config.yaml
experts_per_token: 1
normalize_top_k: false
routed_scale: 1.0
vocab_size: 11389
positions: "rope"
rope_fraction: 1.0
attn_scale: 0.125
init_std_qkv: 0.0439
lr_mult_up: 1.1
final_lr_fraction: 0.1
z_loss: 0.0001
Below are experts of layer 4 (counted from 0) of a mixture-of-experts language model. Rows are named router (the router's row for the expert), down (a neuron's output weights, with its number) and show model dimensions 0-191. Each number is 500 + 40 x the weight over its row's rms, rounded and kept within 0 to 999. Numbers have three digits each.
Before each expert's rows: a language model's description of what the expert responds to. This comes from a sample of Wikipedia text that the model never trained on.

# expert 3
It responds to: Mid-word consonant fragments. Word pieces right after a capital or initial letter, inside names and uncommon words, such as F-umb-les, C-air-ns, W-alt, st-ake.
router:476503558506540509501528487502502509526497463556449511469473540457493491473461530444471538501538561610496494517547418576523515473494485496482433527483438471438462517522479531413532539418542524487524474564427505557483553501519515564463553554559580538538431515479553482509506492507498501472485564496517503461489498524521481543465458443505467495458462539520507580510520475484464431532471514474515512512455525542551522500535459507447477496513438473469541507592509497414467540449509572422534491489589530487454590453587476489476524535566522446450457452500481489566424500464546464512
down4:523472496472532509491483587504490454431510549511489510487406492397485473453482479428511503471464437551499576501483478413418481452486514509462463557521485516503452469479547424514443433448496434489493543509536497498558569512479531458488469478466482520522487538551500507493456508480481505472496557511398545551545480502546468427412455471527492472437501554493533485394489511557513515516485548495487502524546518409504474587501507560543475525440523554503494457523559448481523524554478502500510502500480473582459535548477522531557527458453472542508422554469439514501495518435481498571
down5:516515471555487507422507508489522529510520553506482532467520519443470462454487473464492498491496532506492511503532514501535535483445542494423581492492488479445498472408560534510475453493506475555429547401500500510503514466523459504534499518524578533507423466481469480445561476592453507466500532524505455506550426493436525413476467434438538534536464484511509578475533558578486534450425472474485542502551513530484526542571570467485487482558482512481508550446526532506554457450474459460426499526611438560506471485482524453544496446570461552507533538501504464588517545549539526512
down6:470494523516504532586536499465543483527509491544499478484517456547539485482467536510410508513504465447425502443451486482515517473518562456489489427565518550508588544491496484455516591533490438529492412532450476527517493440487456476499548388503532514418499509433446489501475502529492588483494422486502527552511491556500456526495570480544498593541453461458498523513515505527528492469431511494602530543469509486438458523523516536506547496519547519485538491554522484442559489510509502551535514490443598515483485496485409533537484480423464456539528526562492517477535481468507593431
down7:495483511490452589519479496490484500506504478450498547546513491540453441498540526538496483470457492527517490448526562447443504502554548464437527471553514580502480514551520511394410474447439469385515491446554541538455502455547449440532497452505504466412514523468490490544489504517481475533486460538532533502514585489503496551418507485536520514501495492450475522442481498467443538474488452543512472461468551488478484491483544489529509566560508484504446486486536544529546475497466505452529550436496585461482571549543554528529561494521450513532547547446563592448558453567472573527
down8:512552511438487523485506443491529553491524430481510507463521533570494545481569518520528510487496559496502512521430419453447529590429580457494503486448526488508500522554506517430545426480550458492433449466503523475494585496447427469464481474525559477575443529560508482508486499543483535541444486507419498458467500525505454533538540467421511520532545486506468544530475510494492494526544533544487510401514507531464559554504494450492476523509524571433437482444491488433454490471477470457509452514446510516568523514415501500445466486415504565473492562459500525533497578514535413501
down9:570445514512483461436499550475499461465481506472539500522556476462485528437449442554513525585493476450406541523475439491498577490427481460536617489504572499551557489494482496451475544526521577484540498468533483461519515522513446490512562462568466524448502520539483517571534437503466531473546429495517537525504510495447438497480534529554468509507541549494526551491445530476493498538479416548475486500478468519439513487495537456392488504499455478504564570544489560506547507512471518508511486473561481517507585382547523521504515530461484432516454550514481521511560585536530511455
down10:563538463546489439532506476486527525432418544509599520519460482481506477453528486512503528519469460484529531544488452512462552541505511572492503410586499519519520471487501528481477486491492510501493483489447510485442438476511538523590514506474466506440498457524476540459480526461419423531487505506449544499528485445518536437574443437482512482541485496595503490477507535519552468444533505492465487552442506558479507544516503469483489568519542463572528493548501445507404516472422532445480590483463497529555461496477529468435506535485606481552416536573452473517469450473508462575
down11:472525488489518464455509533479530505471507505505482447509486532533543512582462494502555544531484460489447501559451543492422451543517453474508578494508500519493508492565527463484462510439477542552449523442439458512477495520472547473396482442495586520472566467449536531520486454508563504467445475547468548460534451532527471535475536527486488438505469479444560568492539503508514492453486458467491568490461529504532549474511528519567481509488551563476495538418445566505500493453473447528603555533522481399489555541470493535411504472431500533478493548495484498544460518380576482553
down12:510549489496530511513536438443477526570508449460552520474480578525515539547481497436521566461415589522538507452492560492495512518479489475442540534527477481534520488416544437538500476539526471568405555409501501476508545528524525471460508523568476524535517545478517506521402475406435515503589478477460492491546481485521499542438478488451498521475530569470563574555451491435494493548521498498479460469479550471501488434549532505502505522447470506533504494488491462559483544424527525487523536468505487534474600434521451544510483537486519467480585532475455471515571543461566509517
down13:530500446520540523477553465466537513518532561575566562509427511509456441464557413476458553524495527450530507540533485452541515477504509486558413526453456443461519449502486468533566523536522481582581530447444503489504524525508467483429524476433535482469523492464551497490555520532473454500420532517563515476466437519547522501470417478493504576451440520482538522517493477486557426425514441484529521453506481545493456581497508523508494544482528426458479500502534519521507410515485511499554567477491466463550509519475488483543433531555564567437574553449520527512510464470492535486

# expert 4
It responds to: Table cell separators. Pipe separators between cells of wiki tables of election results, sports scores and discographies, plus semicolons and closing parentheses in lists.
router:521475522395530455463587503539521569566502515509465419461536502489480477542443512519506468449515525580509495507519467469484503578567451548485474526569409518449531489477491440511554538510576509490555511547398493497438553501492556575433462532516508507482522545417528520493522470527466431519593478480465523514523483614535502505523467488554455518476500525415485559538458466471519495466517507458454468555508513514520519495496473514468539533499452505478503509526468485536528489475487458495546493445571538440557546490501519418498487516464470519486491464593479492535528495442486488399
down4:552521542535537501509464479455546520535477456487511423510458519480449417471560494445550544506537497474540506515516503514484493470488515455470485527491540558574445440461501477449499507475491505497442463554467500499460492500529499526570503503465519563514538481455455460463535539521461475498448582486455466519478541473545543524457519493401538537507537518471523523435540493375612471542434490420490418450445472578549460502499475502479490507536521490423477372500515487500467465477485479434477513471500506542428473463514491441570525425461457475476563446465512515487459521489433480505
down5:476466501500441533520500467530558456512499523505488532499526508525487519539458467509610451481548517480420501456469530557463542413454521532513514536514553474458455530506436461493523501446523526544549582475480489560519562502476425481508484492402550528480480424509524471529555470451445490485447458478524473518475503483530464506524501517561556499496413476472488508439452503512529443463429522525462513463435492610480494461597546540478510598496488502496531523546482511480520386536534516492467562466506488422577482467512459488513524564526522463539543495453521576488517498437568503527
down6:568524534490607489535494483516511461442448528523464577484467530554521583503481559486539443578472484482545493495520581503471501474554518560455491477428465510548524511548448570501480500494524542443495503462506476480584419549572448430457525523516509489462507529439477575469492502486476505481500437482477517483459448480507425497482426495416448483499490508466454489598479474472527533488466495537558489514535445482492443400520512580501480458504531585447454538520558522529516503488583501500479548516541445456497527460517505490546541520462525425488489488433427504472517537526480523516
down7:489508517499459495459519521577582492472510518476493443498546548594518517500520446490530484460569472503461494427482479525442498495555549453433524461535489499470513462515518477502576510544460547516538511431430470496484502529499502485489494472539485530582434460478506614570435466512556538530453537539487499442556474470515530488490494502549533498523447494462477474431479512520439476539534496464425521537494510617505492556473545485430556541576497497470446477478414540497488453453613547559439469441447495469483516528459473499500545505452477449430500459551532510493456497497511509445
down8:466516492474561508409495482468446522525499475480459507532518537536534536518490497457468557463417536438473491458391453540537524459489455549512497504485488543506546523464550517481465521539513559534549486530490535542488504553438481521485517518513520504530458485550503484521498508451425548467496484505503521530505555460569495582473447507561451498408411512505504458350535454508548490472507511545482531518544496659577477464547522521537594513601484563535476449463482506499535489553527497513538453458539517474486484499531474524549503477471460559438476521527470524488504510494536491499
down9:557479481532553512503486508530564537458462499539540508533527499559438503412503540555506410445545571566466502506540512534488553453499471538486441502524531504447538522485513474490508439435498508471456541518517522473512532554443554466502566499533476498521559511535516518462526470508445518577447521453526506470516442510515472515479533506458484509576617517493433551503481425423508523486508499515490554537512506378518514558513487521537487501539552377524496464491521531469405552549553494542437573470509527579461513483521478468508533535495538431496512438494472475518456512480567558503
down10:514480510546495478519498547536551498493453523543565508494474475475506461471525566557483473480536587483542508434456596502536414618527420505567464529529509446518557579553462471433445458433461528492478454481525478554501512514449516536513480425497440525454513501531472554444529501440461581485528529517510528494457434522467478523544543529457519552448498546549464493476484479490513502434528496524459513518552518428517509458547468465500525533484421482454487520505536505479487508560456506506484484482514527421425505463497422400451532499543503537459489461512489532564518458468488543589
down11:500503494493555478490424528487449519479520456480454529500486466486530533503510471564499506523528504575532514505525506459542502525495465550483550489491555426464519531479546551425478433467510418400523483519530462528449469489485470427498425545507477498510443477455442517539428542514458522501525549471449590467494489543574449469497508473555526477476448487504514486566474534506518432467480550537391456470475469453536453502541464572489484483467612472463438454482503578525493485477541503470452464479479580430504502568490527507462429536509462425494476496478482485489491472497595492592
down12:485524470473503450500586523522505505545422436518523520547546497499446455479405553507523412499533517534565398498536516522588547475532473583503587493516530455405458529490530508518512552516499518535502479553525450496545485491495475451519488535528542508548514496485439576450452468504523474513589498526456498585511477503517501532440545535497500486500500516499418511561461462525553453411552522506508503536542538437504498426553493511560551487545537487602504496540536508494484465477479531506523556516537524473507557537489521536499531453565508496461523636501510514525489547462514478523
down13:548471432564511491542526490399579519443474475507539492539503563482526505486465511449502452534555449510457502568507498481526552490535541555455516435490436484515493477523483508506570517510468517556507490481489577510521440438451529494516538492501526482465469492488573468478423473537495474515550478512467501553501581540453489494474489478452466539438482480503534530569509517535496507498616506453482508520526536543467520546513479555565499541511499469616450515511559479527429461573517567462564490450491546522503555481487512561501434530442529468427459552484508552418544432518521409519

# expert 6
It responds to: Capital initials, name starts. Single capital letters and capitalized first pieces of names, such as middle initials (John S.), Col in Coliseum, Ph, Al.
router:544538586431484540571500464459506539514587457487527429541479483474501426532513509480545491485561482492433477443584462579510544472514438538504466546536433521484469442486537490510500523432458492532460453502496510455496495473446470488471449515551570468465493527482492531473513418475497485445602571499470554528465549514473509520527430496559534430493413534455479516479524437528492520505467564436516522527502517508491496489490509498444497556488497463500464562472525459470461408452577549490463518536494520500502504409533471454540515553453503525561489495492436500478523493448467483393
down4:517453513446464498522442459511511548539549446528440448591479468483538498519447485596495453556579508496498543532481542483427475549468469507522578438535493466516494448522520520542584464442464507511557466478515537553538557516455442449492464487478458503498440467526488484442412518499581452506553548508477558567463437474511522453490520523493557501467462435501480462520483474581527536496497511453495502492528505494517551480466435466518469475449523487525551449503502490556521494475505463502457567540559511527481498395539460497592538469566469516450422477423515498430522520508513448478
down5:574502513532543453481474471537458519474462565467498481493540497504489531527438504540521470471435607511498531470478498534523459480566498440448572429473442493464474494483472485433506476505524555498473542506467508499492536504430388496405541515531470452508544553479594510507556486522477460457516523498558437528475490462471543535512464491527520450513625554526492505512433486489490545464502469530486460435581486609552415459445499530531506475523510503495435486530536496469508463504481446624483578502531516480485531489467486482493441563543494478555502467542509494513533525491563514508
down6:518509434536503536544497473516414525540548422530548553444490561543515501484538511526470545492590511455515473465498476454447570496467536531501522404404490493463541505442504497569472481445467460486447573500462529481506501531573470479563472493492517504539550438498503541489505488529465504552487532487524519515460508457481447495533548394476417516535433499498489519521475469510515470520454471529447504536611556448450454495528538479511433585477546494499518446513580495443467557485518480585524564550494470477579490484467520493442529523569458529530492529498447497452462485468452477485
down7:485493591516532557439461468502465433461551463572479511525510520560518473543477478505531517468469510436461511570472529509475463489515442446490489456480552406488412504473502494497505464427556556513536431551515473503525512484479499492472418558472459586475497513500480482483409490571581505481521542498412484403479484524468490478473489461514510442413523512488566512506483442510482520451428515474387510435441551498476522577534471523494446533494473496435517499466467490487495509522499472513475512580505508502574479494462533444554490562473526502465542488471516492538467412472441484532
down8:492494495448555490489449471486516492508562469487503531521473485493457408477496514418504481514486523530506554557498477445523420517508530486445570374454527484444506480444385456462423555539506466494502505443510465585495483517501506526515487603530517535558494541491460493539508558446478440507554515438455472481499495468490493501436516502590510474453496497499480489522568507577551574479500565560488554454514405449438557524462507523511471455547501448487508522572489487536470497517554450493529512464482518496459453514545497429483446465546487458483455492491440548465492479546429461501
down9:468533505440552495488511462546495583593457512427497526488550468530430591501522485451510529506471480491503436516498478545496499499620513491500476497510537482513498430558528498496498518414519471426506492493469503505449500485425474531454468427486420516521505402423500389498507493467469465469497488523582532479522497486497506523479490487512510496485510531502531420501498511559512567515537536488431525517477512441492437517523529532462500537413510542462485428446408474468518538448523535428545533538441463518465512518502544533522591486430516449483502459409550463556508469489512483525
down10:450518473441488510482485502411471558549525448500494480425480465457463484561500479500466518543436498466483441491519509539418596520442513456557473406484501542568506460540482521505529455462480554447547518527571502438438486495424543477497486446482547476451527461466514513469497527553425497451504491515499603424476511509488496468492469568552486460550581536479473511580532462529521548496506489484597470493470471491463477456449469551474523491422494494499473480452534510519489544471481478495565493496516568488458486535546442436518533465482462469461400504497484514458450537474409504460
down11:481553493552455580526460513485549530537527502517524432452525475502551579370443437432465578486468496425525544520473520416499468518513509534441486560524457483465541459526535464499462518469536504542488535488477439482453558479503427482478498499537500520521467483452419526450459421531466507506576474521466424457576483471546486511512519440546479455490491467503498554542508522490517592533520479459481477449555468430499514543503502422426530489544482579474520397502500498426512500450463533522552487499508471512533489499559495483484454487530530532539489516575474477493575470478475473477
down12:456462544486471540473496466578482570448458528480511536427513493525440508546502525496460458479501467470415489475497526513517469489526444485551519489448522562542467482493552481480522462488481498603539527537499472454480514497503462483466514466551544481567562542470492483492440491552415499438532476512555565560540485474566442527471438493493553512514525522500461476585502483497522588523501472574497577524468516542447457551517461550500490473552541408475481411473494586472494633498532507498525503442518538431534468445526475500508514505459444450529470507489500472567495501478458541582
down13:576498501552433600483507533489491526498534473533519469485497420505492504510568501576482475551466494472456403472522583442535499529470458587479476535516470507513436565494475531523531467454453532470519512514496479539457507533523558473515502523549563521522431453414536528550456560421547542581455494536489560515467519500496430528438486488471541511464541468514473466531484493447472428461513494469505492559552535526568481537532406512465501532520500498504523513478522543566483564494423531583506528457463483479432438462498487510477511566524480410520550431506448500512532508480504551514